{
  "d_model": 192,
  "d_shared_expert": 128,
  "activation": "clamped_swiglu",
  "router_score": "softmax",
  "balance_bias": false,
  "router_bias": true,
  "lr_router": 0.000711,
  "vocab_size": 6153,
  "norm_eps": 1e-05,
  "beta1": 0.95,
  "train_tokens": 529200000,
  "dataset": "wikipedia_en"
}
Below are experts of layer 2 (counted from 0) of a mixture-of-experts language model. Rows are named router (the router's row for the expert), down (a neuron's output weights, with its number) and show model dimensions 0-63. Each number is 50 + 12 x the weight over its row's rms, rounded and kept within 0 to 99.
After each expert's rows: a language model's description of what the expert responds to; "comes before" lists some tokens at least twice as common just after its tokens as in all text. This comes from a sample of Wikipedia text that the model never trained on. Tokens count by the router's weight.

# expert 19
router:63 41 50 40 46 58 49 28 25 47 31 51 45 43 59 78 53 29 46 53 31 51 75 30 42 65 49 60 38 49 37 63 54 66 55 57 48 43 39 56 36 44 56 72 49 51 74 33 40 50 46 58 29 51 48 68 59 60 45 66 57 44 54 58
down0:64 44 24 55 55 50 50 49 42 52 51 71 33 58 56 51 35 66 58 46 66 49 56 57 58 41 40 41 64 25 69 46 61 51 37 56 52 79 57 38 37 33 65 37 49 65 44 53 54 48 65 49 56 68 33 21 69 66 70 56 27 67 46 56
down1:42 47 48 46 41 48 55 68 70 48 40 53 40 60 37 70 49 68 42 50 25 40 49 42 70 76 71 55 59 59 28 41 30 42 54 25 51 59 52 52 46 61 59 50 26 53 33 53 56 48 49 23 50 40 41 64 52 55 63 52 35 43 47 53
down2:35 71 73 55 54 79 57 73 60 53 62 44 56 39 50 46 49 59 49 49 44 41 71 33 52 49 30 51 31 63 55 48 48 58 38 51 51 37 61 61 45 37 38 16 38 54 40 43 35 70 62 48 57 53 33 50 33 51 65 58 63 47 40 46
down3:56 47 43 44 38 50 56 35 54 76 49 40 47 46 62 44 40 41 63 50 50 51 43 57 70 29 53 42 59 48 29 41 71 38 52 77 44 51 63 78 40 31 57 44 38 41 44 57 52 39 47 35 57 41 58 66 53 59 45 50 58 15 39 53
down4:56 47 29 54 55 38 55 53 51 52 52 52 63 43 50 49 55 56 55 60 54 49 36 28 53 48 51 51 60 42 49 48 36 62 59 32 39 43 45 44 51 46 69 60 43 48 53 50 50 37 51 63 54 33 54 50 52 51 78 46 53 43 53 45
down5:32 41 48 62 61 23 40 41 47 55 39 45 28 47 39 55 35 28 64 50 58 53 60 37 64 55 35 54 51 70 67 57 55 44 40 41 51 51 51 36 31 53 49 46 61 48 34 69 53 49 58 48 53 45 33 47 42 21 66 37 52 57 55 48
down6:67 65 48 47 53 29 39 52 51 49 55 44 53 45 52 47 45 54 49 65 42 47 41 73 46 50 68 31 79 65 38 69 34 49 56 42 40 24 45 63 43 36 45 53 70 42 48 59 47 42 59 65 61 41 61 74 65 41 40 51 44 34 57 48
down7:47 52 38 52 47 72 58 88 69 41 60 27 44 63 48 44 33 21 54 44 60 50 41 65 41 51 50 46 42 57 70 55 55 24 42 63 52 44 56 40 62 77 41 41 58 48 23 45 36 63 60 59 58 35 57 43 45 61 56 52 13 49 64 39
down8:52 57 68 57 50 48 44 32 31 27 50 45 68 55 64 43 48 54 50 40 52 69 56 43 53 58 55 58 55 41 52 50 58 54 24 55 41 35 74 53 64 56 61 36 55 53 45 30 58 39 51 43 52 54 45 63 40 28 41 52 50 26 76 48
down9:78 52 50 38 66 53 63 36 75 38 34 48 40 21 46 41 67 33 48 30 71 56 55 44 48 64 44 41 64 42 59 45 56 44 43 53 57 56 55 48 54 58 51 66 58 43 63 58 57 39 42 67 46 32 54 43 45 38 69 51 54 70 27 45
down10:55 52 43 50 28 44 54 30 43 58 55 31 38 46 44 36 53 77 38 33 24 46 58 76 72 57 42 65 40 52 50 49 31 69 56 55 37 37 61 28 41 51 70 48 52 66 58 67 63 54 59 41 68 51 44 52 52 49 39 60 51 46 36 64
Paragraph breaks, periods and the = closing an article title line, e.g. "= Museum attendant =", plus section heading ends.
comes before: "\n\n", "The", "==", "===", " The", "-"

# expert 21
router:60 51 61 66 39 50 45 63 45 37 44 53 62 54 45 30 48 50 62 56 40 55 67 38 53 65 35 27 50 39 55 42 57 67 56 49 55 55 49 34 76 46 31 39 61 57 70 49 35 57 64 39 49 63 63 61 25 52 57 59 41 37 22 60
down0:41 55 49 33 49 58 84 57 41 30 29 44 52 47 52 63 53 24 31 50 37 49 62 58 39 56 34 52 51 40 41 46 45 52 34 48 54 66 45 40 45 58 39 44 50 45 49 34 44 50 67 67 47 55 33 54 50 20 57 43 45 61 39 58
down1:64 48 57 61 27 33 37 54 32 57 56 62 44 44 37 67 72 53 75 49 40 48 56 21 53 36 56 37 56 57 45 57 27 53 53 58 68 46 55 48 84 70 45 45 76 42 36 56 76 39 50 44 69 35 34 43 71 53 74 39 47 60 56 46
down2:28 63 50 38 17 54 54 48 57 59 61 47 64 44 50 41 53 38 40 64 53 59 47 56 38 38 55 39 47 46 45 45 56 68 46 46 57 29 62 74 55 36 76 47 37 39 51 59 56 67 33 46 39 25 72 56 41 58 64 69 55 50 55 49
down3:46 24 50 40 58 45 54 63 62 40 47 31 54 56 60 52 44 50 47 63 74 47 42 55 44 70 66 40 17 46 41 46 59 38 48 69 44 54 47 47 51 78 32 53 55 32 56 48 58 83 48 45 65 46 41 69 68 58 55 44 57 30 71 53
down4:57 42 53 53 60 58 70 61 39 47 22 55 33 61 35 53 44 55 69 27 43 34 32 40 47 49 45 46 52 19 51 55 46 46 54 43 61 56 58 65 47 57 59 37 68 24 84 43 63 59 50 39 48 45 53 34 61 50 59 62 53 58 53 50
down5:49 66 44 45 34 54 74 29 61 56 68 52 55 46 38 48 69 51 62 56 51 42 53 66 28 45 57 65 42 50 44 36 53 51 61 58 69 63 53 41 76 39 61 65 40 45 49 59 28 29 60 46 47 61 52 50 63 55 50 38 59 53 62 57
down6:41 38 60 59 54 49 47 69 55 55 25 47 55 59 33 57 88 36 77 49 56 23 35 61 56 52 52 66 62 63 60 54 46 51 68 56 51 48 71 64 47 41 67 44 60 37 63 47 70 47 53 47 71 53 53 34 61 45 50 37 51 60 61 49
down7:65 52 62 66 65 60 43 49 59 43 58 55 60 60 41 37 38 60 19 68 25 63 49 46 24 74 56 48 51 44 57 55 70 65 38 61 55 54 43 38 51 51 47 43 55 39 51 48 40 54 51 62 56 65 36 23 57 49 61 59 44 56 47 40
down8:41 41 57 52 46 55 67 40 26 65 51 50 45 60 52 62 37 44 51 47 47 39 56 50 55 64 52 67 56 53 43 54 46 65 27 34 63 56 40 51 40 28 58 50 33 54 48 42 58 45 53 50 41 69 49 52 51 46 21 56 60 21 66 64
down9:63 54 45 49 46 51 53 59 64 49 55 45 60 46 58 42 45 56 44 63 53 51 68 62 53 29 47 37 64 35 59 56 39 31 56 28 60 54 58 52 51 35 47 46 40 20 61 46 49 57 37 50 67 56 41 56 54 66 59 57 53 63 41 65
down10:60 65 60 38 41 36 65 58 88 51 51 58 46 49 54 51 33 47 50 42 43 59 22 42 53 69 53 53 49 48 60 48 41 65 53 59 53 67 23 68 64 36 73 43 61 79 44 47 55 57 64 38 49 52 52 32 53 45 59 54 59 46 35 61
Closing brackets and sentence-ending periods, especially after years in taxonomic authorities, life dates and list entries, e.g. (Kraatz, 1879).
comes before: "\n", "\n\n", " The", "1", "2", " He"

# expert 51
router:39 39 43 57 64 73 48 56 69 52 44 30 44 48 38 63 59 49 35 51 42 47 40 50 47 49 63 67 40 38 54 28 74 52 57 51 45 49 53 34 31 58 27 61 52 44 44 47 32 52 55 42 40 53 40 67 63 44 58 62 48 41 33 41
down0:67 46 32 61 63 53 68 47 49 50 57 65 32 59 60 40 33 42 49 32 24 59 27 49 60 43 73 86 63 29 48 46 50 54 51 47 59 55 45 52 41 39 59 49 42 57 57 61 38 14 55 56 58 39 45 53 61 53 66 49 40 67 66 69
down1:26 46 56 60 47 28 52 62 63 67 52 29 64 54 47 60 48 61 46 52 50 57 66 42 58 44 40 63 56 69 44 39 56 08 45 62 33 42 29 54 48 42 48 49 60 27 47 53 61 60 64 35 46 52 64 51 67 37 62 45 42 62 49 53
down2:40 35 61 35 53 35 49 53 31 43 43 44 54 51 45 65 55 52 62 44 37 55 63 55 45 54 60 53 54 43 51 41 65 45 58 63 66 55 67 64 68 44 28 59 28 47 47 43 28 70 51 30 71 52 57 66 52 53 50 59 33 49 47 43
down3:52 66 53 51 34 50 58 54 34 60 65 31 28 52 41 53 49 64 48 60 65 43 40 25 50 50 48 60 52 38 47 40 40 57 48 41 14 28 50 38 59 50 49 48 84 33 41 62 65 48 57 44 78 40 54 34 34 67 42 53 43 37 62 58
down4:31 57 45 43 50 46 35 50 49 45 42 41 45 55 69 44 51 39 70 40 55 78 60 57 26 25 42 89 51 25 48 41 48 61 41 28 45 53 52 55 38 60 41 63 52 71 41 39 47 36 44 38 41 51 45 44 46 62 50 60 53 55 51 58
down5:38 65 44 56 42 36 55 46 52 41 49 41 40 48 53 59 48 47 61 51 31 44 49 43 70 44 46 43 44 39 38 55 48 56 32 48 50 47 35 34 48 45 64 57 77 38 73 67 45 28 56 40 45 47 18 30 34 56 53 34 50 51 61 30
down6:32 37 49 36 40 72 50 55 52 53 35 57 85 47 52 47 35 37 48 25 44 58 57 55 42 61 65 40 44 59 55 62 59 48 46 46 53 58 62 63 43 38 42 30 53 53 23 45 37 63 47 47 60 64 40 37 51 36 49 48 40 37 54 51
down7:42 86 51 52 57 72 41 37 60 65 56 25 67 69 41 66 59 34 52 45 51 43 46 40 42 39 51 46 49 55 40 37 44 55 69 60 53 35 61 47 52 44 64 61 52 39 64 62 53 61 35 62 63 38 57 55 46 50 50 54 46 61 43 49
down8:44 47 77 41 15 41 52 45 50 42 34 57 54 47 49 43 71 46 38 48 64 36 48 49 46 57 71 57 72 50 82 60 38 57 58 48 20 50 36 59 54 73 35 63 37 39 50 49 73 51 50 51 56 56 67 41 43 63 28 52 62 69 51 59
down9:66 69 50 47 50 45 69 75 57 73 48 39 41 42 35 64 59 51 52 73 37 24 49 47 60 34 46 51 45 39 52 50 60 69 50 39 42 67 43 51 38 36 38 39 63 44 70 46 74 47 74 53 52 39 43 61 91 43 45 33 54 34 60 67
down10:67 39 55 64 46 42 68 50 47 39 55 68 37 55 44 71 48 40 63 38 66 41 27 52 56 67 57 37 65 43 42 68 62 34 66 65 51 66 34 37 58 31 49 43 30 36 71 72 52 37 18 44 71 48 68 53 71 57 31 44 42 41 68 37
Periods ending sentences, often fused with the last word piece, such as fire., Abraham., es., ers., before a new line.
comes before: "\n\n", " The", " He", "\n", " In", " In "

# expert 61
router:42 71 49 40 22 54 40 52 42 61 31 52 62 47 36 47 41 58 69 52 65 53 66 66 60 25 45 45 42 63 49 41 56 35 46 60 25 40 59 41 61 59 43 48 46 52 58 51 62 64 24 59 61 66 45 49 54 40 48 56 56 63 46 60
down0:34 45 33 34 53 54 23 43 53 44 69 48 65 33 63 51 51 55 47 64 66 46 64 41 49 40 40 51 69 76 54 51 49 30 54 71 49 51 55 51 47 23 44 51 34 66 42 45 57 63 58 30 60 30 73 62 22 58 58 39 50 43 37 40
down1:69 59 56 48 39 31 49 56 45 30 43 46 45 56 84 41 50 46 62 50 52 46 56 61 39 50 50 68 35 37 45 51 39 17 57 60 49 66 53 66 53 23 49 34 52 70 49 45 19 57 52 43 51 52 42 56 43 44 45 71 59 46 36 44
down2:44 62 55 31 67 33 62 78 65 66 48 52 46 60 29 57 43 54 40 39 63 52 51 32 39 62 63 68 66 32 37 68 45 45 23 53 35 30 59 62 44 59 43 56 39 38 43 43 68 49 43 51 53 57 48 49 37 41 65 40 35 71 75 34
down3:45 62 40 47 34 59 41 35 26 35 59 59 60 50 49 56 43 42 43 46 47 57 59 53 41 43 65 47 59 46 45 52 48 42 32 38 49 49 56 18 60 52 54 43 71 38 63 58 66 44 52 38 53 65 57 41 47 48 47 46 61 49 49 55
down4:57 42 37 37 51 60 54 46 39 63 49 55 58 63 44 45 51 22 67 37 65 56 60 51 60 47 73 42 41 32 68 44 49 52 27 67 50 61 48 74 36 25 32 39 41 47 48 46 63 46 38 57 69 52 49 74 48 62 61 62 34 37 42 49
down5:59 49 55 47 46 58 63 43 55 43 43 51 48 47 49 46 59 53 52 43 70 52 39 46 60 64 78 63 62 51 37 46 50 58 69 76 30 49 70 50 65 33 43 52 48 46 45 48 61 17 47 34 55 50 63 60 58 39 58 48 63 42 28 51
down6:34 46 45 70 50 46 59 35 51 51 50 51 52 53 53 46 59 61 46 72 47 38 52 58 03 62 60 53 66 49 52 55 40 54 55 50 54 51 48 48 59 50 46 41 51 39 56 56 65 46 49 35 29 47 58 27 57 48 50 52 42 54 56 50
down7:34 65 47 44 64 61 60 53 59 56 45 59 34 57 37 44 71 48 40 44 64 55 19 61 62 40 56 58 59 34 45 44 56 47 20 60 46 51 69 64 41 54 59 32 61 40 55 59 63 58 43 46 46 43 57 51 35 50 43 50 38 52 53 29
down8:69 54 60 53 59 43 35 59 64 61 47 54 38 49 46 37 71 56 57 41 31 58 45 60 36 46 35 40 52 54 43 57 32 45 40 60 31 39 61 52 68 47 47 42 58 46 47 59 41 46 35 48 63 61 43 53 36 42 70 40 39 35 48 34
down9:52 52 68 60 55 38 59 42 68 17 44 58 34 62 72 50 77 43 39 48 48 66 41 47 32 75 36 38 55 43 58 40 47 43 37 38 57 50 48 46 39 32 56 28 72 58 48 41 33 52 47 34 38 44 57 59 53 40 47 51 68 68 63 28
down10:42 61 37 42 55 37 83 57 55 59 55 45 36 60 64 57 34 46 83 37 54 44 62 55 38 50 56 52 44 24 61 59 53 27 55 32 62 54 58 73 51 42 36 47 51 48 49 32 62 78 55 48 62 48 46 65 41 56 48 60 49 47 48 49
Trailing digit pieces of years and numbers after a first digit, such as 1-953, 2-009, .3-10 batting averages, zip codes.
comes before: " | ", "–", ".", ")", " |", ","

# expert 16
router:56 43 37 44 48 46 47 34 59 56 67 52 60 50 54 51 41 53 44 26 41 47 58 45 58 41 62 33 67 76 76 41 59 60 65 47 69 78 55 50 47 55 42 55 47 33 39 46 53 42 35 47 64 49 56 63 27 65 55 62 72 46 40 58
down0:52 82 42 72 60 35 55 63 64 66 45 32 56 34 44 62 55 54 55 47 42 61 54 48 50 52 47 60 53 28 50 48 51 51 35 64 33 54 52 55 54 38 58 50 47 54 53 49 41 58 49 53 44 48 43 41 38 41 51 49 43 29 36 68
down1:57 57 54 58 29 54 58 48 52 37 54 48 38 52 39 50 52 39 40 45 65 50 66 57 74 55 39 66 39 80 59 44 77 45 35 61 46 52 46 56 34 48 25 44 72 51 45 52 66 55 31 42 53 78 44 50 50 70 57 37 62 47 53 55
down2:41 66 35 54 31 46 63 42 57 53 57 35 63 52 47 25 57 55 62 62 46 42 38 40 48 38 41 68 56 54 76 46 58 52 41 67 49 37 47 50 72 66 39 45 54 51 35 53 49 45 51 37 64 33 46 55 44 51 74 35 60 44 63 46
down3:55 60 58 59 34 46 53 61 45 62 50 69 61 76 48 36 58 41 35 32 44 44 48 31 47 41 53 42 43 41 53 52 51 48 51 42 41 51 56 44 58 70 34 66 57 42 30 29 60 51 41 52 50 33 60 58 23 84 73 65 67 48 29 41
down4:24 62 51 66 42 70 37 58 29 67 54 42 53 57 49 34 48 53 56 47 51 50 35 42 58 35 63 37 64 37 45 61 30 47 41 64 51 57 49 53 59 37 28 40 56 58 58 64 67 26 49 55 62 58 71 69 36 40 55 50 57 50 60 58
down5:58 21 68 46 41 64 42 50 45 59 33 56 49 39 51 60 66 52 47 45 33 29 46 50 47 67 73 62 66 35 51 36 49 59 50 41 56 54 61 59 60 50 67 54 51 51 41 57 46 23 71 58 58 39 74 41 47 52 56 67 30 66 57 58
down6:27 72 65 41 45 67 65 56 72 51 50 46 36 47 44 38 50 37 39 51 60 48 48 44 68 66 59 68 61 53 62 64 59 46 55 57 28 23 62 51 44 56 41 45 35 55 47 46 48 73 57 55 69 47 50 55 43 30 39 39 64 45 37 69
down7:34 62 51 59 36 46 54 44 49 58 42 50 51 63 53 51 48 60 53 42 48 50 68 66 78 60 65 67 56 49 48 48 34 29 33 45 17 36 53 42 30 41 54 71 69 49 33 43 62 32 53 42 57 66 58 48 15 45 32 51 64 54 40 60
down8:55 48 55 30 64 55 53 34 55 47 60 36 67 62 35 43 54 47 41 46 34 41 46 18 38 52 37 57 55 43 61 57 42 47 64 56 35 32 31 24 47 55 70 67 69 41 45 51 55 44 52 52 56 45 51 38 56 42 58 47 60 42 29 37
down9:51 54 49 52 65 40 56 48 46 37 65 53 66 52 40 28 58 42 35 67 39 53 52 50 37 77 65 54 29 37 63 47 40 59 32 69 71 33 50 46 37 70 30 48 42 73 63 50 41 47 35 43 71 49 46 39 25 52 48 61 65 40 65 61
down10:51 76 41 41 43 61 56 49 44 43 46 40 66 30 47 62 52 74 50 42 48 32 50 42 30 48 66 50 71 62 70 63 38 51 63 53 68 56 43 53 51 17 45 48 64 55 39 58 44 76 44 29 42 46 53 54 50 65 44 36 37 40 64 49
Digits, dashes and commas inside dates and quantities, plus he, she, ×, cm and exc- starting words like excellent.
comes before: "1", "2", "0", "8", "000", "4"

# expert 28
router:41 37 75 60 58 57 58 73 37 41 28 53 54 47 43 37 57 62 47 65 56 45 30 46 66 45 49 36 41 62 67 42 72 53 30 46 46 27 43 58 50 63 45 33 55 57 41 54 50 21 52 43 82 77 66 65 36 62 58 58 56 54 41 58
down0:71 41 52 48 38 57 52 56 56 67 32 49 49 50 54 40 39 55 59 39 47 32 37 47 67 44 57 54 55 47 47 38 35 37 53 66 40 44 58 58 52 31 65 45 54 50 71 57 50 35 60 24 44 37 55 57 53 26 47 46 45 33 66 49
down1:51 53 42 43 53 73 50 52 44 58 67 68 38 65 35 43 59 63 52 54 49 36 45 30 47 45 47 50 77 51 43 53 68 58 38 54 57 71 40 51 60 72 62 64 54 52 34 47 40 47 53 60 61 47 33 34 44 71 66 43 56 24 49 50
down2:44 48 60 58 34 38 62 51 40 45 68 47 58 51 37 69 43 68 36 39 38 69 35 40 72 64 48 60 60 48 73 34 55 65 55 55 35 37 66 65 61 53 62 26 49 41 43 57 58 24 46 42 49 49 49 58 59 53 35 27 50 48 51 65
down3:54 43 53 67 60 47 42 57 51 59 46 45 35 51 41 42 43 60 42 47 61 65 43 32 66 48 37 34 53 67 43 58 55 54 42 50 38 61 88 52 63 51 53 41 63 37 68 61 50 52 56 62 51 28 43 34 46 24 48 53 48 62 43 48
down4:31 57 57 45 45 69 50 41 56 44 45 43 46 64 41 41 45 46 43 53 33 45 43 47 56 46 37 35 55 53 50 57 39 69 53 29 36 41 54 66 29 49 55 43 51 52 51 55 53 53 38 62 62 73 28 36 40 62 40 73 56 38 63 69
down5:38 30 72 43 38 66 44 27 52 53 33 48 54 52 52 60 56 56 45 35 74 44 51 64 38 34 69 66 64 40 48 34 46 40 35 45 60 39 84 46 42 50 53 62 67 24 42 40 55 50 46 54 48 46 49 43 30 47 45 35 72 45 58 69
down6:61 76 54 66 35 46 53 60 35 79 44 50 51 54 68 41 73 45 50 39 59 39 48 37 60 35 59 43 50 37 64 30 62 34 58 54 64 46 40 40 49 48 32 51 60 44 49 28 57 43 60 37 61 66 39 32 33 46 29 43 58 44 55 54
down7:46 71 33 53 55 30 42 57 41 57 67 48 73 35 54 58 56 60 33 65 52 88 55 55 39 46 48 38 43 51 51 72 51 28 44 56 63 48 57 56 62 57 63 43 66 56 44 32 57 64 59 28 57 56 55 58 42 59 47 45 47 29 48 43
down8:54 32 41 44 55 35 50 39 26 62 48 51 29 58 79 54 63 29 49 30 45 30 49 39 44 47 35 52 56 49 53 34 53 55 54 33 44 57 57 75 46 54 33 61 45 49 57 47 65 45 49 57 33 47 58 49 66 49 60 62 63 53 42 53
down9:62 38 23 30 56 59 70 44 68 65 45 28 44 56 53 58 53 58 56 54 41 57 67 43 63 43 51 44 43 42 52 49 40 34 58 72 29 62 65 51 42 37 43 37 63 72 49 35 52 54 60 42 38 42 52 41 64 38 38 30 36 40 59 59
down10:30 72 39 62 38 54 72 63 52 44 55 61 62 38 23 52 58 56 64 36 56 52 66 22 66 42 57 43 33 41 41 58 47 47 76 65 52 60 19 49 44 51 40 56 55 44 72 65 43 48 49 50 61 53 39 51 58 33 35 58 33 33 47 45
The pipe character closing cells in Markdown tables, especially header rows after Total, Category or Ref., and cells ending in %.
comes before: "\n", "\n\n", " MP", " ·", " Play", " Total"

# expert 49
router:53 42 55 53 58 40 47 42 33 66 37 62 61 30 44 75 55 55 54 43 44 49 28 54 65 45 48 45 50 39 51 48 60 57 35 42 43 44 49 51 51 38 18 20 57 44 69 45 57 30 41 46 38 56 63 51 48 39 40 42 63 49 64 55
down0:63 46 54 63 41 47 46 59 61 60 36 25 42 56 19 61 50 59 57 71 71 60 41 52 38 51 58 89 57 40 45 75 51 44 45 49 33 28 43 60 38 73 63 61 60 25 68 33 54 66 55 47 57 43 59 35 40 71 58 60 58 41 61 29
down1:38 74 78 63 61 36 65 50 51 41 36 50 52 71 44 60 32 46 52 53 59 29 53 55 49 35 44 37 51 65 65 47 42 45 50 33 66 76 46 51 58 66 42 44 68 39 63 47 55 39 69 42 39 61 66 29 58 47 30 57 45 64 39 59
down2:50 62 49 46 28 56 69 40 46 40 25 38 67 49 59 51 61 51 49 50 60 69 67 51 49 47 52 54 38 67 43 35 44 44 45 57 42 59 36 47 17 34 59 51 54 40 50 53 39 60 56 33 39 69 36 45 46 43 70 59 33 39 55 58
down3:56 53 52 36 72 38 49 45 59 43 38 54 49 45 63 34 70 55 58 54 54 66 29 46 61 47 27 37 33 34 35 56 37 55 37 62 47 31 75 33 33 41 34 44 53 43 49 41 44 68 71 58 64 38 52 32 51 33 59 62 34 68 59 39
down4:46 44 47 69 49 39 34 48 33 52 47 48 54 58 47 21 46 46 50 55 37 60 33 45 67 69 67 51 51 51 37 64 25 50 39 54 54 48 51 41 60 58 64 60 40 63 28 75 49 46 42 66 36 40 65 45 77 53 66 41 32 32 45 39
down5:56 48 48 49 36 49 43 65 56 24 41 62 59 60 71 69 60 59 22 39 37 43 37 51 53 63 31 49 62 60 43 60 67 57 56 16 79 43 35 48 42 55 63 42 52 44 47 43 40 38 43 51 66 54 40 51 47 28 28 37 48 28 42 20
down6:75 61 42 81 53 35 58 49 38 70 45 43 40 21 65 77 45 63 43 55 57 35 57 54 30 50 41 28 49 53 82 66 42 57 32 49 36 44 43 37 62 64 36 32 41 63 72 53 46 64 40 46 44 64 38 25 60 54 51 56 34 60 58 67
down7:54 67 54 42 52 30 44 42 48 50 42 49 60 41 60 38 44 52 34 37 49 43 32 40 45 46 48 44 55 47 60 47 82 49 53 55 34 62 60 52 42 43 59 62 57 50 59 50 60 33 58 54 51 34 29 31 43 50 42 71 47 53 49 48
down8:36 66 62 35 34 53 58 59 47 51 35 54 72 52 79 48 65 45 30 52 67 46 45 38 57 57 52 32 53 47 44 57 57 64 48 59 48 45 41 43 50 68 42 40 52 50 65 48 28 59 60 53 34 70 61 41 31 30 54 39 27 53 43 55
down9:45 38 36 56 51 36 44 59 43 65 47 57 49 55 45 48 56 51 47 61 75 23 45 49 41 53 53 46 59 53 27 53 68 36 44 32 51 36 30 31 66 39 35 57 50 60 35 65 57 55 48 28 66 66 41 24 63 43 56 22 56 47 51 45
down10:55 54 42 62 58 47 53 33 47 45 30 42 66 56 32 44 17 57 41 56 61 50 41 39 71 55 51 43 61 22 45 40 46 57 60 48 54 55 69 70 43 41 61 61 40 62 62 51 52 33 42 56 53 45 43 42 46 61 57 71 60 45 46 43
Sentence-ending periods, decimal points in numbers like 15.8, abbreviation periods in (pen.), M. a. atrata, and initials like J., A.
comes before: "\n\n", " The", " He", " | \"", "5", "0"

# expert 48
router:64 79 51 62 48 47 53 44 64 64 59 47 56 62 40 41 58 47 46 68 28 52 27 70 66 52 53 55 71 46 59 41 44 72 56 53 57 38 57 47 52 49 48 59 55 48 33 52 43 62 63 46 46 45 63 32 58 23 63 24 34 61 36 35
down0:61 46 59 38 62 57 67 58 48 45 47 43 55 43 45 69 41 40 57 51 50 45 24 43 50 47 46 25 54 53 51 64 36 40 43 48 16 36 48 64 66 53 59 50 64 38 52 53 54 59 36 50 52 50 39 64 51 37 64 47 21 47 47 75
down1:54 51 30 61 56 46 44 51 29 48 65 44 32 59 65 42 66 64 54 75 59 41 45 84 35 30 61 39 32 35 57 58 45 39 57 39 47 59 48 61 54 50 38 75 44 51 49 48 64 57 41 40 54 49 56 57 40 62 47 65 41 36 47 36
down2:46 36 39 47 49 37 39 55 63 47 57 67 53 52 42 49 66 45 53 68 22 55 62 57 32 40 42 39 62 56 43 56 49 63 47 63 47 60 33 47 63 52 58 48 65 62 42 36 40 60 61 59 52 34 53 57 42 42 61 54 66 43 72 33
down3:38 61 48 53 25 41 47 56 61 56 70 71 58 47 55 48 49 32 29 26 47 36 50 47 66 67 80 65 49 65 52 65 35 54 41 72 53 45 28 56 48 41 43 65 61 66 31 46 63 35 49 29 39 66 58 57 68 32 75 38 38 33 56 41
down4:53 64 28 46 79 52 69 60 49 55 65 38 71 34 60 56 36 42 42 55 42 63 61 64 51 59 44 43 43 59 43 47 69 35 40 48 70 42 55 57 34 44 43 67 48 39 66 63 39 60 39 56 40 47 38 83 60 35 36 57 65 38 34 66
down5:33 44 40 45 52 41 80 47 52 47 45 50 60 37 61 47 47 51 47 74 37 61 56 47 25 48 55 79 61 55 58 43 55 51 64 56 35 53 52 43 33 42 59 54 74 64 38 52 30 28 62 35 38 57 59 33 60 36 55 41 14 40 60 64
down6:46 63 27 50 61 65 40 50 37 66 36 76 55 33 53 46 34 41 47 58 77 65 49 36 33 39 47 44 50 65 44 54 50 40 37 67 41 52 66 44 31 57 53 51 58 52 57 51 64 38 44 60 75 33 19 47 58 43 43 54 45 50 46 45
down7:58 50 16 29 55 48 67 65 37 47 55 54 50 55 30 52 52 79 31 43 49 48 36 36 38 53 50 33 63 34 46 44 37 43 54 48 55 46 47 41 67 62 45 57 55 67 40 56 49 53 49 64 59 55 56 25 40 37 52 73 60 46 65 37
down8:43 37 37 49 74 28 63 65 50 48 56 49 51 52 56 47 75 52 51 46 31 54 37 51 66 51 40 32 59 47 47 56 48 54 65 58 60 52 31 55 52 64 45 50 62 46 51 40 47 54 56 49 32 50 71 26 44 50 34 39 51 61 51 57
down9:28 46 58 44 30 60 55 43 41 47 60 23 55 51 52 53 63 57 51 59 58 67 28 52 51 78 44 52 52 44 54 48 41 49 55 47 52 65 63 69 42 45 48 34 58 66 54 61 57 61 47 71 59 52 38 49 51 60 62 42 30 45 39 49
down10:74 45 54 47 34 57 45 40 35 40 47 63 37 27 57 54 54 56 44 34 66 47 68 41 54 33 53 57 35 45 44 72 47 39 42 47 52 52 52 76 58 30 54 39 54 53 57 50 59 40 38 62 26 49 69 40 31 58 48 62 67 67 53 58
Pieces following Bel, del, La or El, like Bel-ow, Bel-ie-ving, del-ay-ed, plus list commas and dashes in tables.
comes before: "1", "2", ", ", "a", "ie", "lav"